config.yaml
normalize_top_k: false
init_std_router: 0.0189
norm: "layernorm"
tie_word_embeddings: false
init_std_o: 0.00864
init_std_down: 0.00864
lr_head: 0.0077
doc_mask: true
Below are experts of layer 9 (counted from 0) of a mixture-of-experts language model. Rows are named router (the router's row for the expert), down (a neuron's output weights, with its number) and show model dimensions 0-127. Each number is 128 + 24 x the weight over its row's rms, rounded and kept within 0 to 255. Numbers have three digits each.
Before each expert's rows: "comes before" lists some tokens at least twice as common just after its tokens as in all text. This comes from a sample of Wikipedia text that the model never trained on. Tokens count by the router's weight.

# expert 1
comes before: " of", " and", " in", " to", " for", "."
router:099134121112138109144129107181091109113088136121134144092133093128138150109140145065122127142143156143133135084146161108162131085128114158113117129129114158123138124143140169085122142130144144125169102159180125141139086144171085171117147107146118129110116084118122160132144106128153093150167124158114112101121121119072146152138152152143128093146143137137095103103147100093106162163109
down0:117145115128111171164196128115126126172133072126112161140145152117105106137119117096137104133128146140100134112161137149113151119088137104147113143088130112122154146126139101138130138130183083088149130112122111096142121104115162100180111094143128076117131129139094125100138137152104155119149118094139064078123191114152113130114145102151083110147133126134110129110116124153149146120120
down1:165112117116120138148152141115129136137147087158138143134112136089108128158099143158140133125124137095125113130124100161073134100162101097124089143110124092143158113103187134167091144147133083126097161137112144175097108126137117142156171143115130160148144174116128119158158177160130114106131071151162111131159125087130133121113129160138102066148119141150127145142116146121160142143150
down2:125095193163101148178107079150112128123161106143075156138133119133119123138122128118126114115155148134107176106117165127160136119151148151177122148101115112115096116131124091125103098075163153112118131134107113163136133107127120168096144153132134153143148088127125130129188090114119159124152139126095148136113115140137120122138109076106096144069124164127124124116125163114121101099097
down3:120130095123142096078179116109121105120098080164135139168117169126143117105128133138122119113108134129125130132132122171107116127118113184132119126140136141125147121135127151103055119106132134120116153134175143134101113155127095096116161153155157117151152116168145099151116105150091121113109114177153167128101116106149148135110165137105119138105120055117103050120120117132128119128108
down4:109129146149132149101124130153188170139124096136079117119114096152137107165111135143143125132106144149162147087143150115086098135131154127132161114104155133114110166135136117131075056108083116141154163157125123129148107146136155103121125118148130152132120101102140123148123124181120143142130137113119144101128167165102086141155118123097165142104151111100145112110139168111094106067141
down5:138096094100124107162131059123130116141153104104153174159123110153098118137125168136144146105112184111104106093085148137142101118115111124088143166178091117118158097110140092132123134147150106120138113105135128167115132139141089113113115152117151117132150126128141141089102175159110112139114094136096105126107123134156100168158165090115137158125110146146163131134159129172117145160125
down6:138139131137102166126148160160092169142154140144168146114133138143150164171098099091152178115137177095119140105096135104144112104118098138121145124088143082140139150153093141112196114139092089134118131129178129111082110104141133122117110143145137137124133157093151094160141119103061148099102128105113097143110146107118110167132126132088126137104131118120121132137123148132107105144143
down7:148104119095122095143156149136126130111175146153143089155148141142115183137097077131153138118148120095087137149107131142118143110132118145143138145112116114107098106119128113151158084131090084088083126121146129123146123146099139123108170106152119082084142081076098113120099118102142136103151134167157085169113144153104156138126130140109152116130143113153136095105095161141150114117154
down8:083106115088142119133153144150086120101152108132089154148129130074130150142144128099104155130167089095130136137120177133132118115141099126176159123103134107139125163133109107164125086135134116136170131155140142141121106107123141142116099147139110145144105134103149112090180138111105095173152138154123084123142167085123127140095109129112159108107092128168134167160161154143100126162156
down9:093115138125110142096117108143175079136169138130131119159110145115129117135168143170125154184084140143135152116141115142135114122098139133119156143159139136088125132114098101133160153133127152140158128113095111140159138098132078165119097127151120119101163142176127157081129158181109084097138156122118147100144108117097160173092153120084153170156131102137111127121135125138099133136142
down10:119128130071111134126113132136138123139126142149155089091150107140148153093093104146136128145180091141118092121110172125117133138119147150115099142092126118116139128124108110105185151116134140132135157111090123108148144116123175145107134116125130152153173100193135149148112136135167115091137110132053168105125140082124114140143137132123163134133132075144131131135112178125136190122117
down11:152106129110131139132134088102117140125133115106139136111112096116128137149111105106168147129146115086102093135128095160054111128159195138110147100113149066145163104140129131165119127126111115177172143154175132180133104142145137124143119140115115145118160117084164142144121165107086126130158147103124135114158139112139098132093097137122112087171179134126141111109129126128136131118144
down12:111085166104107140119130152118157132119134118118103139156088107128154135110116123199117146099117072106109094133126121130156168167145144159123137138137164162122123134119097135152122124119090148118143163118096136101118125110167136066114130127135134156112124063127144125158186105109150136109174127155148141131148103121141140124137094110097136145117105052127137133129132121119160129137174
down13:125122101162137167086116137148173111111112113144111111126146128157163091135111138120135128155137143132152108120153115105117144148120087136109149176134133150165130138124162113166130126154155160145131110113207052142149164126160095094111146108125131146118133119129079085110116127133098123118133133120104130121094091165125130097138155130085150124145140119146112064121119112095100131092146
down14:158147129097148149102095127181141108080158114110156173086151095119119144108108140131140123089080116076129104121128114108142107162145138114124166136152124129113124138164141120126089156149099094109124133110185118134127121111136150123190145131146137093130161121134149103122115094089160123153139121135136102121159165132090089105084122107123111113140155100113111109145160174159125122136150
down15:113113138111113142130125149116108148128138086094145159119139137182152164090133151128162121126117106167104116116142064115111146131128148122094149098120118100109092112128092129100146123141106136118070158139135122140095140091136106168135112138115172159080165091115110107141124121048127137124126133154096117140100140124119129162082102152142143137122156149101145098117082129138129149091150
down16:115110145140115136118116114156148167155071105124158093137143148165136125132114148128145068120102133131128133140118146173123113134164145137136142112114127124101069168104187088158120114116144104073120127133109124103091136136080144143144127131095114110182109150127149133101111148126113109139176140134184115151159135152096136149126084134122083119141137138143098117099169143116100135150105
down17:120135087136084103164178185125082146129135146149118111142112127106103124150144135147141122101122142150138122164140133156129153149101125136166119124078102070141148173096141136148116084092147122127157169159127137138142103112145125088120102125147123107083060152115092084137120149167119113131144158110117094137102108112139159144135103128123159127127124088164134136119131122109152145130095
down18:134133105145154109123132135089130151114133155133124155056160123080122125152126123114080145103159132133141121097113142121119125073141181135123164114128138125121164112107148125132144139109138151045151117140125137143096177115130139176140152135103132122150122110084141119110107084165154122115169108112109124142155149120132105142146151104130159124129122168163085125097120153185149145123109
down19:154136128160128120162132148079131112123140136079124094132138103102116123112119084084120132120141085120068127142155135171119109096135118160155113144114139145161095106153162173108133128175154159121114130154125107116142147122153131116178159127149131140121119173124135133080127181162171150135122145148092141128099139158136134090119118092140142128146101098145088083134166148122131148107151
down20:145154139084105135085099122139156149129138085097139140147134113113131132177125152101166129142151106106102109148104147122133125150131143096048162158151159182160140151125113111132121155129116109149145104128133128148139142116117105096114154088132139147135141109155163139114105121106115115155089095103095134160138138125139139165138187157151162097125133161106110112122091120123155136067112
down21:119162115144131084109145109155121139146131122101151091143122107137134109171145147102113137090160127139145133159143088149127109116147128084129110120163093108094133154120122132187136121130113128123161155122136139142106139120146142142153138141100096107122098128105094186138187165140124137154147161122120179114136096072113083101145103135151099137137177088140137113076097105132110111147113
down22:104149104148138156117137150133109146150099138130118137138142135108155129167145140121111144119152104118140141143144093181102130150134157133112104134086162103158126139163098168153123143167140142104180108100138165094122126141128135100140123111129094153183153182165123161102111138166125144133117109120120112092144116126127108124174136124109066120142145131076115061138129114129089128115081
down23:163155137139067141105142107143132110155075117123122134153155103133089134107078164115123122136112145113137115138114170100123126109123147189120139168172101123105095125150105124106114112099145121106122075095102117141154141115128155094127128081091150144172083100130114134133123102150148142140108130126159136172139114122132137117180172147133096152101106102096123152138124137094118101150147
down24:105130129028106170145122143115102148162126099137131137121105130143117119109145121156116123139136136134118142133111113147117145151116153165158107143142124100132143135114091123133120104156126120136148102112106162126130097158149138120130105130166156072109131119156131113111152117146103094114128148075123114122142116137205125158144165125086116132146126092089134093103156122154197082128135
down25:114108134145158147177143098115119169126127088179136160127121137115125126134152176132138170137156105116126138136133122120062132126110132131096143117094102133112121139127092119096114142142098123153152153153137130172137143120148132133113125157118128154065151147133090078088080072138141144130130098152124157144134131131148140121122113096166105151146087144126152089127188112125116118149174

# expert 3
comes before: " |", ".5", "4", "1", "5", "6"
router:164123141128117109134178103151132168097112139137125133153156140127160129118085105090139175123120149117129152134135101135116118133124102111185127096133145113123145079132121088097143104163127131120131131138150085083153078154110124159165091115120125136138101089085148090139189149146103077134148126140091137176137100098143150138126106118132137076134123134126149158131121163120143149134138
down0:144117178158105127132118116120097139176148131124134120119171146134133095148116104109105145100133112147116132127125150160132101123108132142189120158110109146125127170136122152182146133136121136167117118131130115141105164148132107125156126156141123123146176097135178141161123138199166172158135105133194109107109105159087127085111127115140094133122147140099157092125139100099105151143107
down1:106147142146135176125144102143145111137124122135126137190130141141090110115104118109100152123140141120142127137118096109128121152084153131140148142105123124110162117136137178126074121111136124135092118121098133143141125101151109115099113120103091120133177060163138104136107129107103151116169104141139189141101110094116146069126090085128141113135091128168170138114106141110096132135182
down2:139175136117094171125144149130092133099115118111146160117123177148117136141121110135127108131133154148128117142120141094112118092128107119117102091143067101103136107094129102137121116107137140145119132129145097131104133129136146150142116189146162081125124144089152150154154125155108102163113094096151132123120110176092158109119100127098084133216114145099133141134131118103143112101082
down3:114127155153101187129127140123126116135109105139133108074137131110137135129124154108108133105128105134119148127104099153093138127131161131133128123146156146174108153167152117121137144138106100171137094073086138116099106120115091102104124131126140146121164158124169139122100131100136147129166158187130107167132094164108128151101102129133164121047135104145132107085118163146110120170143
down4:131126142140108119116088156111143145141150114118151146100090107086131126085166172128093107121156094133100124138156131140116165127136150148128088137135153118110116075131142125136141158125149125103140091124143111161131136171123142132146144125130154098126149126145142157074116171188102103129131114108084145067139084151114122135088149142136124149115150133105114091137183163173124102105108
down5:137141130172113072120125161097144133149133088128119129085163141115109139103172137116109172210098102171131129144140098166109126163116092126101126142117154117140105161088161135157133145167135132121082102147143089130155143124161161130125162147138116108159142118135165137124094104131104121104136123166105103127110101111140151134156140132131127141079132151158136106091150092125114128127142
down6:113116151185128140145133076140106088118139167161154122156123130096071122163118131061126108098080133157105129117154143124154133121135147132146187163120115140131117122179132152102144150124113131147171143109133129142136087152123119175175116105148141144088111094089163103119183094132152116124118112123127152119109109123105109132110121134138115130161149125129122106107100134146122115130173
down7:130143113159125132172121127107111116160160116079147163150111130092134145127143146135120108151136134143068086098136109164117140169096141119123158162062149137152132101103153124124127111098155123144112143122122132136148107146095138131091144170095119165123098139148139154106117122088137128127134144152173136095123156111144120036132134126084092113139134124125115158165131142116127168133153
down8:119109171168142161130073147133115115122178141093139169137091090126114142143146143125180102092099086099101099132166082148148170128123114070111144100155138144143140103132103150111141177148137145152113163129131120146126144126128146138115142158126148124161143152097109058146148153105141137118144106103166121151112124132154150127144101108150125108136123123076096147118129133127108131140149
down9:125110167174156102086115110160141156122135102102147124125134110095128175102113127132122074122075085139123134101141122079106111129106136102136118134084153109139122089149104100089145124095127130127114104121110140159136121125160144083168120135130118132157164085147120092145126117056096127124148127133135140167128150141159152154135099112154153127169122138139109140157108145106102138115081
down10:144123156089102164128123143120097132139103152088082112126155157110167114092130107113143099136096145154148119093135134152141135160115115148133073160153167098149083102121110159094148151135121155101123129116154106173131124067099116095097150109120161147125104159123141108118133119165150087143150152086166146107115105078131139151109155129133119141116157097097144113140100103132120121130147
down11:149144103169144098100116093130127144109162113083162115142104116101119083115151133112113111169104159140067087129126116158143187118098131126131132114149173146185132144140145162142126129137118102112090110130105162166088136148124123114138120139126120088101127136099112135127120170127117134172088165153140143148115139128154092114138144090096127130135158107158130150165119130176101100113127
down12:149132160124106156121139130166116115125103109144134149086164132117135128124128129150138136051099135145093109092149128156140102114097115109138134134113137122156097102119147135160169170107135150116110180131078088106120139132138120106149107136130117115142102125143083126129093165115126160098123087152140156170127141092082124127127159166159128087174133131125149168142105120158092119084104
down13:105104122139156087126139118158112141098073112131100127114096107098126134175131122080161103137132123146113148097046136149136155139129114165136094108131087121141136122152152108150151095136122132139162152140170124107151150156118146118131155142159081134108130135097167123096165097123162140101123117109082140090098115078126133163143126142117126119117171112149107137156155161139151114136120
down14:160097140093137094090115110090100111156132102100153143121113141122127115121127164120119117141129125188121105106163098167132095089103118132097111130139122141089128142127119175099135134118189118110105121155110123151105127145137147116099118101166139141108144131106137122181107125203106115102147122170135160142132110155152125076142132135144110147146161158125104092106138162135170166121115
down15:069153107109127125155134137165133142126107125170150129129153158148114082158080143115141151150079147135149144146118110121150128119117117125123142126143086151118133130133153077137154096151098127162159147150178144090136130141159113125138119161091112136124134099125122076112120136081144171159170172122137125122136105157163094139159139150117102146100106103129129143184110108089151122123152
down16:149155128100147129139139143193160146137120074163171156164169110162155133149198113147132123120096138079108104122106099137141137116143139101185126153173133146165132128120139130123137112106121123094108118125141122109107119150140131137108158168136109141125123111105117108113094122158114117137141151147169162132113128129101100085109188149102116133089108097102105111137117107115132145088149
down17:185139148146085152126124158078148166120107158170129120108113115121112134101127094142115102133135114090154125108151128114128128077146107129134130142119076153131104106164141130114107128182108101122073124115094112125154138146103107162140097174125110114136127102108152122163125143106173086126104119123134148128104115093109130145145128190123141132173074136126152154139136141143114109156092
down18:162115119118166176098141124117075123163195109135090137143133147138095158091149141125111135151151120111131123126135126117177169112107130151169157099119106090118101103099141123140147116124064120112112117143082177100130123115110146097139095157144149133157129150123158118111110112154127122120128133154099104162142187107143139122177142128121079116132096131101108115118127107093131133122142
down19:127100165107102150132153123131137121094147152113151120117139177094139107151094142132130075122150130135106094101113126137179117157132118159115060079161135137127122169115134091153111158119119158093143150139129140124172100138141174136123102165140143107101103100096120139122106174103156145072096151150091101133129152120128125123105117113107115116159146088141112163115142101110114130115098
down20:153142129122116106113126158126122112144134147122101116153136114122135120130132137098116174097116129110127109132105165114149148153108154116168066110132151145084137120147160104131066124134151158127132145130126112132142133140141139129081079133141128170150110163089138119115149125224115162095160132115135129119153111156141156132160152110098084138082114099110157117126124165074112144108112
down21:119126168128161104169111137105139116177109142143125133143111122139135113075135153167098136156152084141148147136086107096132118130123077128117094141126137115135116127105124119123125154126119129181120143168145143128153136118140159099103103092148118120125116115134116131097121100152207153107099110156142081141135140146164104088155120149100131091152090080133144110134180099115143160134154
down22:136115116156127148135133136102146124098099117087105134134134074116116131129115098117137122155099136153085113132110127126124172076104162125143118130128146147123180127100118118136122203135159142101135116156154142110085118162090141150115085108153109129088154113127142098123158122157077121111124164114103161120113127116123091106122161114143151158083111089120132127145164094099128159117180
down23:150141148134117125096111131111111201118119107107147126115115084105159115136157130095092136094154182112145162107165111115147136129148114144093120107154152142126151123158140144108110149120116149139156085110147141185099131122093152150123169113136132116147145106141126142096133099124137066113090123157157119157153138148116119189115146162128113142078151139093120171107146138100149113139120
down24:136140131127148077133138124197106101150125146114141163154121124159096149158165090139193153099152138127170096124136140110106128129135128140137115165123107155129129126079095135101079146102141132128134107152119146163107129118137095141111116127146148124045102137141141108115122140128154099144163169110131153126145111132129122117192115110113112137128096155140177117110159143138102140108105
down25:186135117166143104164139121149146147117164157108122096119156115072115126130165106114135083122083115149140122125102124146120136135096125115152112146157108134122163132172089088101139097126164121168147132096125108138112133138117143112148116152080114110122149142141108138108115136089116174109168124118113166154098106122116119086069104117125142092120131108109115165169090137131136164102102

# expert 7
comes before: "\n", "-", "|", "The", " The", "In"
router:099117155132106084120144133136131085130153149125130128098158144123167091118134146134132147097108136144112112155105136183149130117150120102106136097127139153099100130149189161160093154104130106118135095109137150140113146140112071113161111142088148101150144155139111137126114109139111117152113135136140113121113123074121127102087143114106132101164187173069175139101122152126136131117176
down0:104121118151135102156103114131105141091148149149134124138093108175122106136182100121157140129153165132162123128163132104130189100144133128142149065167142164118107117144151116151151134151097176137151097136104137157144086115121152114103143109135086096122133099116097114063146168116181098129110135145132151131118131165126134142124137109158133141104136109153147101102170109138114110108120
down1:139132148121146116108127166148140099102105108121120150131103137114118154142147128106165076084135143115104141160117166084148122142180130143147092150175136132171152097161152072101152163102108138120104118140134140156163153141118112122139088080179123164127129152104139121115105111104172116151128123087147181135132166109134151157101118141087118147132148123132156129146130154097129107121123
down2:148109124154125141115143118151119114127151086150128112168102119157111102126173167123083109133060162118118099114136113114103142162118108168116130135143133099149130113113125140126130138134142172129128087131120125115141115095149138122130099109122088172161128129110132159146174158112092106135135140166120098145104144096056101123148152163117162199146124115126103139157107118079108121127122
down3:124138177162103098144099127115108148109107105122152145101139154135140134126125135099135134151114199119120138125116115151103126146142117093111092124150141119078133089154148164135109142160174102088153138157113161119165117105143106158107150124099107151119143071159158113129113146087128141158101100176161142090143084134103126093094122133147110161127143140153095131154120146160141099137129
down4:148146129131128124117113160126134086153133120095102128101119098062146093156094135154163103127158115108119113122119145164129157107144129112114106141094065121120125176145105113116121127141079165173130144111121123100164130124118122144118121181142108110094138165145154149120164161084097165106105151110122104176114101119144135134147095136135085128099143147158159119142115157140120096107159
down5:068119149139124135114142091108129123127094117149166125168095142154125196119134127104139080123110140128113165144173064100131145113116164107140102105117113118100160152134121139140151178164124148120142134136152118174074140139113148119118152118123140107140101132107080134135158128101125113148134140161110109113162126140111105128109150110138138121166169125169111166118142098101120122137181
down6:109060094116149140141160144105190125108145127117105139133164162123145116149163097131078140130140131130107111108110123124160134166117119116143094126102138121162122117081112154132186143100115144103107096107092142129129126129091137139160101133106121123110091129142122146151141149165139126140129116129160119077163071147140108167107120140131102128155096113110096186120171159138154144130136
down7:084103133105135170158137142124125140122125162106128161130130104107117113107140172158108159121115140104152150154101132126143169103139160156109119156166161113163177122127115142121144109121160122136168124106173101098170080145140092159120128097157140097124144130109143119112163099128104161122131129079157110146155144131118142145127113128109130126145153083099147154157105131164093124200137
down8:122115063130137100170133134153148154107142151154153112103111133070118159160120139142104132141111117112141120156108107129117099166138122155116112175152136084112110104105128118143139148130122118159114115099124094129074094108138168141120170137113143097080103134167130104190168126136145166132154106181146122130113099125104159124109147121157159155114139111148110152136138113142169108149114
down9:141160118106094064124164114143116140165126111133129115113137145174159143119169158129144139165105149134113162116126133145128083152169154199108164098128129141126148144107155131150096112167119112139104141151123172118115123103149118161178135143145092165098106148107142140135133121108106142131083141143140138133111117122092116085141108114122120156117175107111133096098117171155123088108133
down10:108085104176093162102151167141124095133119127120146154111131137149104090078140098133132119152118107111108106140148123121177128108161133105118119138111140116148155143152081137088172100148178120126173113124111156100131105107135125107132144108127095087128106163105116073159150159156108143119091122149124131156122080158092148110125134128122092150116097122101125123125120115113114116122191
down11:181122116083131107133154119151158136122128134146147093118162136089075137106130107129086102152154139164099161112165159126113109128110144130092082130161128134087127157116131147126153143127104164116132174108084114137180148118184146111121116132091125142111140124152131136139176091099134104147110111123083116123148141139125124140123124127078116155146146166103076105161137107124105142149130
down12:152120116156144129108104114106095161111165149109159126076178150090114126125139168126124144146177123117091137143110124121119121097093131136155173081131166153124134110112120122165115154153105150099169068136127130135099142123095131170078135113142152106104128131151128116065116152093113107099106101119114122136115147133140085150132135120095132128118133130153139167128157091121126081117102
down13:096094107120106127129138088132103115134131096092145150131113114151104157107129101114133139084109132146147128146132182152102156156094171118145136124141107081138122110114150087080145146159181118142144098146134133140141113158099171104106112136139149171114104131104149099115151133120133133078144122150149119147132108152139131107192112090169109151122142091090147110107119171102147107163120
down14:145168152172118134089103124116154129144153118103170136066132132126132152148094112161102130156178124120125098124144121119142169146106101123118172132119124096150140134131134114161107109123133157117109113161178161141161120117134111112138146117154158126144102092138162168120103114093151101123124142114112124105124184071136090103181133103132126157128150156129160135158143134094105141112173
down15:166132099107131137130170122117168106152113144122152097136154120098128146153115103116148117153130127143122144130135124147095120128144114140091191141112186114150111115107122053112114104105123110118115117126141123116117127104152152122146127126109136120137124156115079139176128090135110129117128119180144151102126084165191122118165172138090129103081130100136078149144159106149116107128091
down16:054123133114152125114160142125126176137104103147160143160126147144146113118150185174095119068130182154130145090131135132128128141138128147109146135139072108110146129118128124131141151146121091135070127127109183142133128148143156116155116111122145083083127143142110125146136112140132117133146166120185113136127145134106125101164175153137123086142104103127127147162092125142134157134129
down17:128145104100123151098149124100110133135144138089131153118109097114126149144127135157139111103105137139141119154120093094112169139098112106144114083140133109118153186194132078131147124117167139114115110129123109142134123137141136121153160117105161115129128156138147070132066127165087148118116148117107152165182094145088118123123149188140124095156128170136125107132095110113125128101158
down18:112141122085073119109132157145122132127130160154135144131094116131118165107178124152138144194136135101127107170143110120145162090135110116121097125100077125115137120117070124092142159135131120169172143120153133088107125134160139156132142121076135132114163134095110100150134144174171107114139133168144107146150153133132149116113116129165133127095096091126166108113123079108135125112115
down19:116155164165166111107092133098119080130119079138140130092118160108162102128137174136170157136144067106148122162151165112147114129147151139114172108137141114113137102105130137091093123148118128134096088148109089135119088126085170159083106100103159139152139116111146144110180143148119132132131110127119125128088121132150120155143117141124123152155157113148155099090099148155141130125141
down20:087099132094153145129146076141106109107119095146100108106146138149141154134132149134130129138120142127135119085123124124100136127128108147143168142154106098121133128143111135147110090129131098126146131176191131128127095147136118157110078124146176141123176125118130087135105125166144106066081152143118176130118151121130190155135124118118181148165135096115096108146132096122161114163119
down21:113096117128160128112137129112115133128130091145081099157111098114124166115150124140175124097159120124146104121131129107160092159157130146141135100123158137130130142157176154128123122160092141132115139105126132150108145102090111092140100136113135114119099084141121161104154108132139097146144108123156081121172151082193114091141146114121106105092120162164148141120106128170155165151185
down22:139123158096099153102128128153149096131131153096103153127079162145158129149110132128141116136112186133088122171090125213102103122138132100113119145113143112113118141149080121167116138164147116132124119124105082108116138115132098115106122116108098119136147092124119126088161147068148118086133154167091114142132156150135151115105125097134154145136118126119172113109081118111110119154130
down23:133123160164128163092109125087130116113159122130139119111149101101127109096106097143104146117123130133127171097169158120138104179132117134150126109121159110136171124078106137141113114131119113079116114052103165131124111114089133136097101151177172153108126149114124157132120148173158146129103118115105142108151114148083133128138120084157130136145064142100109138101132124121113144135092
down24:185082111118139153080130125156123116109106154117142123104082142132182095144140096062110143153090101131125107148124100153145147161115112141097140112095127116122122089087111113136144106128140114139151114133161128141133133107153153155140150146156116127137107131185123151119112097165119142116104138122141165132117169093154164118108151079094147133132115123118160153167123110109125129068117
down25:137138113143130121141101127129137175152083159126152172157173120157117103127106169124108121077128097130121137143102127124109150098103108144140124174173129102089130088141081092143170107105150179095116109127078180086071137137145143137127142123112127129143128137139094127140130137117152133158123147133166130101152131106124142117096119120160161128060142129137115143131123155128132161115127

# expert 0
comes before: " the", " a", " his", " an", " he", " "
router:135115139149110103121129100118146138084137101108128131112131179103075141134143153103100126177096100140131176150091114183116126069111117096134104124179187127133118150146117163120141120141126116090100092162100144126082165122133095135093129148136148095108135131102115163145103139144123164138178093120149128133102120124124146087166126124138143128141124105150134148099153144127161126115120
down0:113102079136151136100097141088128131138140138153135115129095170118111104164146106129127165130139116129133122164132139085124166114126131146147110125096131148124158118142101116084107121105091142143121094115117127125139109115155122124060132130199127120155154111107175103162115067117142114125160156139157120164120184099096111083125115121118121109120125137112115153098116130138175148164165
down1:135112127094089074151139117147163124111121127159173147137135168118142110123143138163162113147148095157178145136122177159147110130136134133120130089215116144135135109123114108123103104114139144101117100118124144115165111152115145114140145149102106095110132106082120135158108119148140127202122159139137087119143165146144129121149146103118124099090092143106105157161121119125096123118156
down2:151126129109096116141090172115113174091150129150110156126123120156122157085160169116128144085130128090127125153129112144129142105158134135126136112145147113134099103095128154103151149112148132106131124137195130161106116121142152091110131123100110111103121185115128113109112159171077086114141116125069152081121133096129133142120115132093145121097115123145134085157094085156126155098118
down3:126175148094120145144134160130164110150099102134168157160129139122111149116127098129133085135108116112153081122133122132146122152095156165120145114114131112132146122144145135092112169131124106192123160131143141095132101104094140162133115104156107136130097120102089121063129111157144144113088133145149154165139080133116100120112131134096143186138141127089156140123059116124126130168131
down4:100123140132135123099141126128143100120143130158126101151097087105172119151089124115141162123143163154111141105109146160061160115138146128089151127133120156137113139096076095119144136156155142097147134152061127079155102160118122111151116113158094176127129131134114111112105156089150152162137124112147142112093151135136113090111136132116157149161143122132133126069122144171105111134162
down5:105140126137152107145104142106176127121124126108089122169138119114117095154133094108149128138104133120088119128118095162128155096152096110113172135179099117099120106121088095119137122135133132099145164130134114107153114124151104139155160122147106123086137174127115111141130103076098133113119105123101155105180184087161120111107133171088172147140107094120106114143120127067122133138120
down6:111068112145135121160170101179094103129101134131120101158139141057188131138133133106130112094126121094096157155143155109118118115136073137105142147147158133121132099159158112133136104133115095132137105100162134139151128097143130115131141172115128113118147131140122095159139134100132157108113097130166165134172130184145148140133104130128104142125155141071117115138095123128138131081104
down7:139087105101111090125113131070103134137154163133100117132128144085147151136121155149137134142105136087100089144140153133111138096108145185145056145106156137147115143126127122084093093149095143102135160102158163165102114083169124130126147103125120106126143158131123134118133127095119131166167097107158129115109096088133140130158156108098139090134144133135139134156127170153108128128146
down8:135133131109123104170140123118121099075102120096121117148131138134104133118108119101091113118111138114134172184106185132129113104127173143120151143149121120127112127153122164120161157083128119078142151135123110110143115117179115118139150152131182087139146112095150121131101116159087187119149109105097141130157134148177146149136130146132109092084119135122095105098137077108115130158148
down9:092139116104135148144144141117127106152104191130144129119120115117118107161124126153070094137162125141140095172109088126115123125150108131093152118120095174097132100116130109098156123137116155188123153141141094126122141096149124172120122161136110119116173115134100120109141134174091130127171105110143095137120115173141140122078157133102107149119111157093163117129100157113111123185104
down10:165145120155117083133119163129145106158129103100126170108171154107119105122115125142146110132100124126144144148140104137161185107124081119100165145113147112135166130158136122128134127134145120098153135080124151138149102106109125093134112090139145145164099149115116131083147093171152099137112138122094069171151129133115191168170098108134133125121099101101143142098116153127145138111158
down11:085148128128142135146115098111155132114141106133064094145118125153113120105115125111116130165101134135137139170144120193147115103132165138101096141191134134111143140143102166110111092112100136180123118152117126099138112123111168142096140114170118101179101162121145131139098138133120123081150117097146118125111111134152100137099120135115163146177124092175100080109116112113130154128102
down12:110135150158185144113146133106145119135116151138109165140110143132112089146121096147130084090112116124160175125121124137095143126107117129127149165138119161111170118127128126098115110093140104114124105142169123128086139139077105097168089131115159119139111142141113156096136117127115159142165101158104151160117159170120109133136176113175175133159139128162123122062107134129151154096147
down13:122109167148114124134141130127120164111152111115106207156128119084142142107124125125095138116129161134108095145125119113132107138073159138115132142149084106134146148154103131119137112135106156103110109066188127111145133121155145166144155120102148121138145113122143075134113154092160171105172122075129102144148176162137144094116110100120155124123122149138140136142125132084133132095094
down14:182160099179136102132109111098133123109127168108129160145158130104143094126103123110115157110135097149099091157172155114114134128147073124135122100139107153132119140143124126128132122137153118123098126120154137143166120138140125111130126133119095090101143110145116151122139174159123138148159155085121186160098121111142105157155124130162124110156064134130189162134113079092133103104129
down15:139130109136140097109102112147140145163129148089138091111120133130136172101111123135119118152147184131136104128145119139174171065149091095125149148133094109116168095114128096187159166141109137140129187111111113105099125135142161092118125160114107112125152097138118142108143160088105137107101148131108146123118140138161134103165083105118119154124136107118113113095142134169183124138131
down16:127134099111131179138151164112141100135161140129143167157147148125123108127140145144146174137117128087121117115142138115094099126121141172124175088091133086101130080127143123133123131105135115132119153166145113101123099109103139103137153137119118120144129120095152098157144154202123070184121134146133092088132105152130127145133098074106088117148098152158138168120133136149118154119116
down17:119151129161116129161077145100125130149126101132128110149188119080154115162170145164112114128183111130123155145110104144124113080136141102122122114177100127152088121158135151133128112104126080105132101096108156137118079163119120127146135122161082144110140132120145140130152166125130138144141147160155084108124134134147120095093136132131142139103182142128120118183147173158128125132094
down18:104116134106145096120133137170145142096109142156123115094149141132147155102123126164127119096180132147110078098154135138150089137109123128105119092121155161140142117159117121134158136143138096104135157141132110094117188102173112099117086144164133127118088101159132139151131140176157171135139162126134165157069078117141140166121151131103133101131123160137130148133147126128153137076107
down19:166145165120130144136095124147119077126133151154164132157136134159168121143120104151123091107137106090134180108121125128123111110067093140119136159134137120108115096141085098138127109164148104149125160121114112103145121099123136154127138184114105130164152103150116130126086140103145083108096077103163129157161151117094138176127119133119145150139126123106138103142124086163107141178140
down20:118158134138141121143123155170142117116136122122133143105160051139149103151119131134136123103128158134071115113143149099114069102141167145146111079099113111092128117160092103133104123128113135143148124160141143117159109137102162118171099145080127151137095142146161142121095111155156150126132134162114127131135122111113082138128162129163140125123124148171134116076142148163157119193126
down21:113144112096177146117138106150138115133133102126100161153067192122133083121114131151133116134087118163172140121161123095129140138119091144115128113176120150100133143134122145106161130131118130153145164105101114139113142117154140119115101139072109125115152111103139154101181092116119163135150111085112068159128172136137123158127101151179103138141130127157129099135101147139111154123112
down22:105154138163148132151158103140156091107089139106136110097120124121125130169129144154161125143117138110156159118095167126135066121101083154106105094141138125140161153065153093111130121113130149091151114106133146155132158122128143136112097107099142097096155159174118080128105157072106159141138115113169152110125120137107116151140138124128112138130142130099123082121140147113069123106139
down23:133091130113110102117104136131111149078110170098152146148095117115135105115171132095148102143155133151116111150113167066132133119112159072113133121146103151165132117171117148101117158109080128146099107132114163153154106117135105126132124123162174131136142144102097136096147101126152118159144140134095181138121112117129135169144114143121147117122183135150119055153108132097131112142123
down24:130111115141123136149083172150156133128064120081102095085141136120152111145098121144135088120185140124147164125151149135164115145166165090109146164100102100134147148099126133096164148091105128108141137151122132132144131141137134161123154101093111135131122081168103086146128124147156141095096150079158141141154143139118131117110143110134115128101111131093144143152118118144142153096081
down25:116099121166084130086129127111124102127153155161102102129162105158140155133136179125096137110105120121148159145104153141141150170160097143126098139102123135111098102083158110110107135099155112126167113158116077100118141197172115105109102120151148142141121185138092116129138115097160121095097127128108163090109143155141101142141117108110128162138106146160103146142113125141154126120141